From a checkpoint of a small mixture-of-experts model trained on Wikipedia.
Size: 10 layers, width 192, vocabulary 8192, 77.6M parameters.
Experts: 1 pick a token, a softmax router.
Below are experts of layer 2 (counted from 0) of a mixture-of-experts language model. Rows are named router (the router's row for the expert) and show model dimensions 0-191. Each number is 500 + 50 x the weight over its row's rms, rounded and kept within 0 to 999. Numbers have three digits each.
After each expert's rows: a language model's description of what the expert responds to; "comes after" lists some tokens at least twice as common just before its tokens as in all text. This comes from a sample of Wikipedia text that the model never trained on. Tokens count by the router's weight.

# expert 33
router:468402455488453428572592472496540500546562558501512563534565547462598485484465479571494435502546493561510466530422424502465476506533393430550489446592405459443402466527472464521547459551494509460492463567525520503491544476533503508459565491438456470490535477505444464505573463458458531493564468536507569514530367403522469545446522486555538382493509570475518583519462503493462473527535352501557536534491559424613419496461486434543482471446506506628429389455464374504532489463532475471559522550560485556489429522553535499496559455514509533530478518462445572564395455497489468502
It responds to: Nationality adjectives and country or office words in infobox-style lists: United States, African American, Hong Kong, In office, British government.
comes after: "-", " United", "|", " the", " Hong", " an"

# expert 47
router:470549538557498395593502508549500479497518488476433444483480446490480504502513517432522514536591557597549401481598439535465454485542546439524477517610511426520407482482522471477516454499469407539432496449542424486531631401434524493457544479439538468541420533537460500475550570545475439487410503500417489483476515427458431530474522447464578450388531470459513456508540453527504434454538566443510501500466557552607463504528501498520474450496505475423513551548513467453517534503524541451416443548507535473452530502584553592516525440462582476558421380558471429581472450398409443504
It responds to: The pronouns it and them plus common nouns and verbs after articles or modals, like point, design, building, used.
comes after: " the", " to", " can", " and", " is", " that"

# expert 11
router:511478519461514443506500487404489496573456502577469488472455491525524500543509517514483436525466498583479505496475485640472468404562503526460529501450531422444472489454397466485568549452490518579508481520467494391519566458433495517530513489414463471487428546465540502520510523485457525486546650480414483438490454633565535473495541546568409515499477486408407495540467469540533478329476521590352491514425557440533510492446489496517486527485503409443435462497560495553530447475554548497539542454469531567557440534488546531472485449518563416490540446460480456479400473393551575564
It responds to: The pipe character opening a table row after a line break, especially election and roster tables; also equals signs in formulas.
comes after: "\n", " votes", " Loss", " Title", "}", " career"

# expert 4
router:495512465490525498525556520472456440450568516558458489603474511541446463492549508501488465470446485570526489577388490427423503470532432528552454486525583472555511500512533512545429503453486473574513467559544483494545415479565494581534505462495551509479492486504505441605491445484529477509510483445412519546513502478503495494584519496394484646565525410541508598569474464414587584487499471470585565476492468526475520517490604499561457580587545541496593496502503549541468341511583432464393551515520652608498505527396497489507508470439517476432490498495562484475516486402551520492
It responds to: Line break tokens in Wikipedia markup, especially between table rows, before section headings like ==Notes==, and after list items.
comes after: "\n", " |", ".", ")", "==", " ="

# expert 9
router:411449551544505406489510399503448419470455437482416460532554508499591521517480505428472555430485457406481390447468523497535537477508551455449500461542538492495617538511388378473448516562454471519436563542457544466445464449519538443508448596473450454442528475497497469587455520480476572577515387552422535339520529503496509504533420572521462473453440545515550578553529445569427479529502550526517476445498517466409484464585480511498391497506486428480479455550485526455488517445488409506423472550520579453490552527519498490485498520636512510531497457505398510471524477553485518530
It responds to: Past-tense verbs and participles right after a subject like he, she or was in biographies: received, completed, released, joined, published.
comes after: " to", " he", " was", " and", " He", " she"

# expert 60
router:503568575463466522504483494473530455533521571440492542484424585580472532498520486469492469415553493447570420454534608498572547580578469533428437484552495475575442552504453572525554479442551396518433522503444477392541468436474459436534482545576577511434502551507541514502424445488591541561491449558461511442458450512437426475435490446547556477555512447441544546429457463544552478443481429466535601521437427570550406487468503445489460481488531565473509522523515587591467461495548480486618479530466524576433555474429488409516523530519463526516487516461404572414513498470494597466
It responds to: The ending land in place names such as Flanders, Auckland; also digits in tables and scores, and word-initial r after a space.
comes after: "1", " M", ",", " P", " F", " Port"

# expert 53
router:456505578473440546567552533530508531471460446572550491558465548534481508519485516472470561445473471484487483526530540486498389489453412509456483528517590513470473479494479540506532636442648509579479494424469522576482383491546489578486416510525493535526465432439492562620534478504525407442507517483511545473453517433477481504501481452400415459517515431541405526576448505404511577416449577479550535575539501543488479467392593504431533499505422537465570560496484510434460538481523484472473471425493582577510461473403479465516526482508555442536551463540472543471590454494433378439
It responds to: Standalone space tokens preceding digits, in dates, table cells, scores and lists, as in July 2009, December 18.
comes after: " |", ",", " in", ":", "|", ";"

# expert 13
router:475500469441521522478528562491556471457521553585474437471562464490460527540442489550482603586520499470469520511517496498523493483532547566588575440446429450500565503494592472529458548451472546495523490435460528567436499458542540604524551496501568518518450550490509542500571497515481561472476587528507416485474534408497559485496469535448552499542519464529499609474521533557386403361527506550500465425399552562539531551422575463405511504501495486462579493527511462373393495443439476578554570505552581599482541555463535494535517527495535493368413470507519484533525532582414504575
It responds to: Pipe separators between cells in sports and results tables, plus semicolons and the piece ap in Hapoel, Map, Etapa.
comes after: " ", "0", "3", "1", "4", "5"

# expert 5
router:518526439533454515527477488444404545534499501487480454513514494539509544383605418416468510539470518536542560562512485548477465579503516505490530567536498429534455492627479514488513484459494489509540433546443378560509588561542492499389503463477495450560546546516602515370508546468472517432535533462584498523484560481423459495554491439475498511507431588457478562540528434515538413489474467501523575481486503488539512468438472450583493378513491533506449458490434525458537601518573499447555442531469586566576563483377532462388566440585541533545469429494438420488460565515505495564
It responds to: Ordinal suffixes after digits (79th, 3rd) and word pieces following an initial D or d, such as SmackDown, Downs, Darts.
comes after: " D", " d", "D", "d", "3", "5"

# expert 61
router:434520523438425531479459602469440478594536438545545527477555479509604440588547512446419532512549568503442493503531510523501551429525441535473561582551531586477507453527498511570467526467654429494393522511502533500460463553503577404478498455495468518513440441537557519504501474460430684576527450569457535427451511455542492493424499487551486516507548499540578503475487505551556496384433504429503468516496530457513520539450459557387557567402450501583463541488491465404513469512465478544527463543543503525511417506562457577495548418561439562480503501473435559495441490493540534521
It responds to: The digit after a leading 1 in years, mostly 9 or 8, as in 1955, 1864, 1904 in dates and birth years.
comes after: "1", "9", "8", "人"

# expert 28
router:515457506462458485489580533476502517499481543532456515498495568557529438541467499482524503528512508530429499507438544483596431505422467476471513585480533559542426596474460473579474556443455440568509510478411523405392487546414464418473427449462472422617506494543592526438470462519408503592496483483417511494475482428476553437534560549509474427475591491379515388402439581505503473488572427467521503538471468581526491458581434475570487618516513464504484558479530433522573518522440492521548465563477512545471484545464430505449541487392501493514464474557529489570440533407485570582
It responds to: Single digits in coordinates, times, and decimals, plus quantity nouns like number and amount after large or unknown.
comes after: "′", ".", "°", ":", " +", "0"

# expert 59
router:542500515513559497493460535459480565489502558492557506552501469552524470514429451510497491482458546503486417484472474520602466529426551571404443576627409464490541430506517485530487557454518504534508508476464546461493529562522448571451499483541455524583522467504590483520591503515409465410438406604426538469606533451525457388461425509552496502525545525466549517496463541474510537428554488594472430468379485480494469509515492477568572515550611443612416484500527509590497331486477447503551500420512585574507525519479511523422462479479491517542514522450434493466549465429561574468
It responds to: Hyphens in compounds and list bullets at line starts, such as site-specific, three-dimensional, play-off, and prefixes mid, anti, non.
comes after: "\n", " non", " al", " self", " co", " semi"

# expert 23
router:470497500486512490536491548480455407508520578540599466475488467545584490503426599442514482433464450501533481507494530496571477523530536490464453551549385562555456532515499459556511510411543528526445510472548478581513479478535476392554486425478613504500496474474574399589519507483392498500534495589483448492429537508493419477495558511495447406483493480529585490502542433480535490442490482467464508531441445592533464431559367463373456581533533505579402484511530516534554410480549507529565586499516510481562517501445576466406559555518489596497471477496372583482554526567554542462
It responds to: Closing parentheses, braces and brackets after years, numbers or names, plus slashes in dates, fractions and table values like N/A.
comes after: "5", "4", "3", "7", "6", "2"

# expert 38
router:568549505440570539500465419450596552420455481492522463500545414597513446574547592420504550473548451452459509533481459558474521465555593471547508458520522497467507583495511459579432448541541498530518381539414506514447507522499550571425476420459459417550595489490546522488442474480545423497475493521597450525527589507473506485548456549535478421396507409511449525524534443569442438599477543554452431554514494415477468468482505497392473548472507446488492452423452535628524511499616534485533423502500474548494512513531472522476572515594406482457497466474554496523463477460447555581
It responds to: Word-internal pieces after an initial letter such as ach, ind, over, ail, ank, uch, ech: y-ach-t, Z-ach, Mün-chen, Ubis-ink-ov.
comes after: " S", " s", " m", " M", " H", "S"

# expert 37
router:467456542512388443502539451472466468452523422505559471523457479479549553511455481527569460499533469502526555442488480436419586487436511530437462529424496537513541480479498545522455590471399575517457430483612581511476501543545570396531512528476493417412468475510482529432551478528476472572522552490532541518463460472463512637578550493472433552472536451534553491574445509406457507443528500443507501478526533546476489476441483453593477582481490532430393477490415511454579490453456484480439420510435462393469566497399481471538532423508495484456492538519626545488582470500590411383
It responds to: The word the and prepositions by, to, with, for, from, especially passive by after verbs, e.g. covered by, introduced by.
comes after: " of", " in", " to", " on", " for", " at"

# expert 54
router:464494537523547463507520554448430559547470519534529540539475413434537452569470510513429513494583450516500443439452472546496512441525548567557544507507488455468492554554551421540422538552537511554479450529480497489480411503451477471494453511438507540458566392529518454548459568522387504519406616475443468491530554590497536425440481523485468458489398515535366482577454523479556515479460428469479535585497461452534515551525545440428508481491559539588406541465542523513513491466579556514434502452468532487527552553503571430509422575557474587453447500481502477459442469384589673525
It responds to: Inner word piece ut in words and names, as in therapeutic, pharmaceutical, reputación, Ehrmantraut; also math markup ^{ and minus signs.
comes after: "|", " ", " ne", " km", " rep", "ol"

# expert 34
router:509493482424613423493417480580502495564426545449504474508496511484468587450586519498466556568523547522545534517463490523426512502495416545399438423469458530468565408552368447548529488527554520449440535491557462510570505482470518457528433554365546513477453492508504470528522548495490546550469394565502556522571505559494611588648466492437452525509495438464422405480481450506493411548585505453515490518495470499482457481556526511417538471507495591488481478546439526545471526472527522478572489538556443563512566485530545422503536465544481617488441452432456573436554461457504419521
It responds to: The word same after the, Best in award categories, and name pieces with accented or Spanish letters like Santa, ñ, Los.
comes after: " L", " N", " V", " R", " the", "L"

# expert 1
router:510458498497493504463453506523433452475522577455407486479519541457517553532497456479496512468486475515440495447462561412625490511497514616527504488446424546463539522568546534409555473555469453471568605494493478501507577535453486536482531492439522536524449516601413418441441375508568543483517551405501536552446526538581471482505458475578464527586473458397491578521499465484559468473569453487427532481454447526456520530541416451527538530511501387471393534517504572588518545561496535487581461504464568497462537474512521424516595562540594499489518579543378558406430455563489501557
It responds to: Mid-word pieces like w, ew, urn, ip, often after W or n, plus digits inside model numbers, e.g. Keewaydin, Stonework, furniture.
comes after: " W", " w", " ", "W", " C", " R"

# expert 52
router:474526511428521586495526452563514464501462535469502450559572473553420514510471483585560414454417479495485550493432525516434528483442478540469533598605526539463468521449524532532523502471570525494471535478491460418539494523583493555451461461418582442513487474490510483427493408544472610550496487513439453435464422545514514443400532485505439533524532438467514453492494486570381588481499555521519510512534529514564490413528528509438562593474492563575566602513568394413466369480596468486473482492435498558523418518500479606444511450507439422481419476552532406491533458523539565444
It responds to: Digits, mostly 0, inside years, dates, and figures in tables and text, as in 2019, 2009, 700,000.
comes after: "2", "0", " ", "–", "5", "+"

# expert 40
router:511443485442480488551400450419528457438499492466453523520537539527564426492471505516430576461550512499440513472448459503510540504558526523477601528472523477454541517549446523499527479459532642539469473480523510495525492459484451414500528459423510543380477470557592521517535386461502473485527414595457445482365491606522467478393561523530437491461559495502491491475553444583407481408462508466560402502461460527471530481479654542436491538484475492444506459458559444490567521513557498520509498484510525513472504467531448499470612521450497549517554464572473509490384488341561552589
It responds to: Verbs was, is, were, has, been after a subject, plus the closing = of page titles before an article begins.
comes after: ")", " It", " it", " he", " which", " He"

# expert 19
router:465553498482503470522507440476545579610504552494509476466499540473579560555521549520473570493461462485511536478510395423537453596525427511526494486536491536494517478543534434505570535513579500576491503531514393505514561351560449421491522407488517626486462465530581380460555484486506497498544476530616509409492524489483483554481487555430517549494476486427557499495443532475522430412511472410446560578540563418528475489543500480578431526493581617562386446442586552536487546511473462467544541481457442566524464507574463460565543386533501449550515465544453486468511501462507474416
It responds to: The articles a and an after verbs like made, was, has, is, before adjectives or nouns, e.g. made a formal complaint.
comes after: " is", " as", " was", " with", ",", " in"

# expert 29
router:525550511474480472476455569516462514424481514558517524417391512417487524457475494524502484472508511576458448533590507456572508481489488349487471571509495449472504523518490494552580381482523508529481548423579536500445511500506478488548529550468489516351499486472525523483538395479530457547560595520532483511477456445542476548439569447483415490431478506487533495381502397620425504458554500544576527539497520463483415426472380516411473481572463566411474494565503513608548534546562421490528511517515473530434564430541427536525497406468503546469483528475587529536537559452516444406
It responds to: Sentence-level pronouns, relatives and determiners starting a clause, such as The, he, which, those, such, other, they.
comes after: ",", ".", " and", " that", " of", " to"

# expert 45
router:590573551452541503475516478479465473441521497516497484460505459460550502549448512544518496450452545469538445562572443592516439523594405513468453566431519514394488491513509498485535565426536541535555562517527400531505531567486534530406569511443488575430508451480549538482503500495465542423606511593491477441356482425543479551387527498474415497479512531502569507442497510615469474317538498530461564521512576522488543453513385472459496472479495478468431506543535477553490480524517544506582539482504551505386582490596477507463545433565491522465485432491564535565436491553517461425
It responds to: Conjunctions joining clauses or list items, mainly and, plus or, but, while, however; includes whether or not and Early life and education.
comes after: ",", "),", ")", "s", "\"", " life"

# expert 46
router:553494501538386506480478434449474541499472579510473475482527446490536479490506475484481464513471550526565448520526444461438510432583535474449523572616483539523578491574436591546494487489424575608469478507479482546550501559376515450489538422553523355400460426526561408588544492429512474454437506544496433474603528500478493542459506485447547461510493499449538478496586529535536487447509431490491603537504334544502487434495477431512496527434461481606546513517539529485486616502522567470500495445523498475477468489418557457483520442522520620486500399450520513430520494472588544459
It responds to: En dashes between numbers in scores, year ranges, and records, as in 2–0, 1991–92, 427–348 BCE.
comes after: "6", "3", "5", "2", "7", "0"

# expert 36
router:563560537578513470586464610540544517528601508474504532554483577481471399477446544565460509490556500522545476557511460553501455507487494519478496464482472428463408492561492471564483453579491469572499549499516506490521455479488470494448523490483535488421446505400578406428501445529526588518430444532515550549499512524501435438571417498534445513506489538494530496427615500436602464518586520488532351553564502444576514489513519521416539494447479560418488425521524612489546513615441493424497511576555516494519458525566546508434433466465485548620442475507458427470507499597550422435
It responds to: Nouns after a, the, or short, mostly time, year, century, period, as in a short time; also song, band, track, music in album articles.
comes after: " a", " the", " this", "th", " same", " in"

# expert 42
router:546470515490505462488546476562443563528547497449595449462437479524502448534433506441412463425497450507549546502459496526507464462545447533430516554586574479457499511593479438422549505540485553613465447503514462497443399402528547434535584515393503476394503429567524370449616524464454482513496431489533476528491428549576433463530520492532480469491475490400474460512510532484559457471460466508481601561488494551533548532443484492475462555471624547497387532544549490461504565508576481521577473464529474456515503457467456537550583461501572493558475363573446529480426547491543560546
It responds to: Apostrophe and s of possessives after nouns or names, such as owner's, People's, Larry's; also the pronouns his, her, him, himself.
comes after: "'", " Women", "’", " People", " Men", " women"

# expert 12
router:538476523443459517532573586555538494482473491492509574576441479466552491523479589566480481545546518465558582423519479461651412510623452408455523548597380567479442441566500517494589520532538492508482553480579514444436567491373554543497408511472441540503360478510496578475442471474469507557508494574435535394460519509532517468516532548482526415570476540489478523474454558470513457505576448575427505511569461511615454498536484440396491508461571604438462583564545463500505512544520497529470486520452523527421495476469446553533532441463506463492515545507524532497476443492514483464
It responds to: Number words after a or the, such as one, two, three, million, as in a two-year tour; also the conjunction that after said or revealed.
comes after: " a", " the", " is", " The", " announced", " of"

# expert 49
router:549476531553532548568428562579494529472497553484513519514520470504602465524450579576508490467482490514441489587502568494570484483573473492552499501575564501396534516579506514542442477465419560473549501482588458576523477454498548478532491510498433500435519478476445427504487447431487549548490436493528502542435474456524562519401551452481522455513440501339489466497501461564458445405528453550426458579497543504442578543416460589550553387457544560491591509415466453437446554520502481472584526434403538496476480485535589437546498452469594459466426509409414488551540458549582498518
It responds to: Word-start pieces like p, f, w, sp, st, fl after articles, and adjectives short, long, full in sports text.
comes after: " the", " a", " and", " was", " of", " to"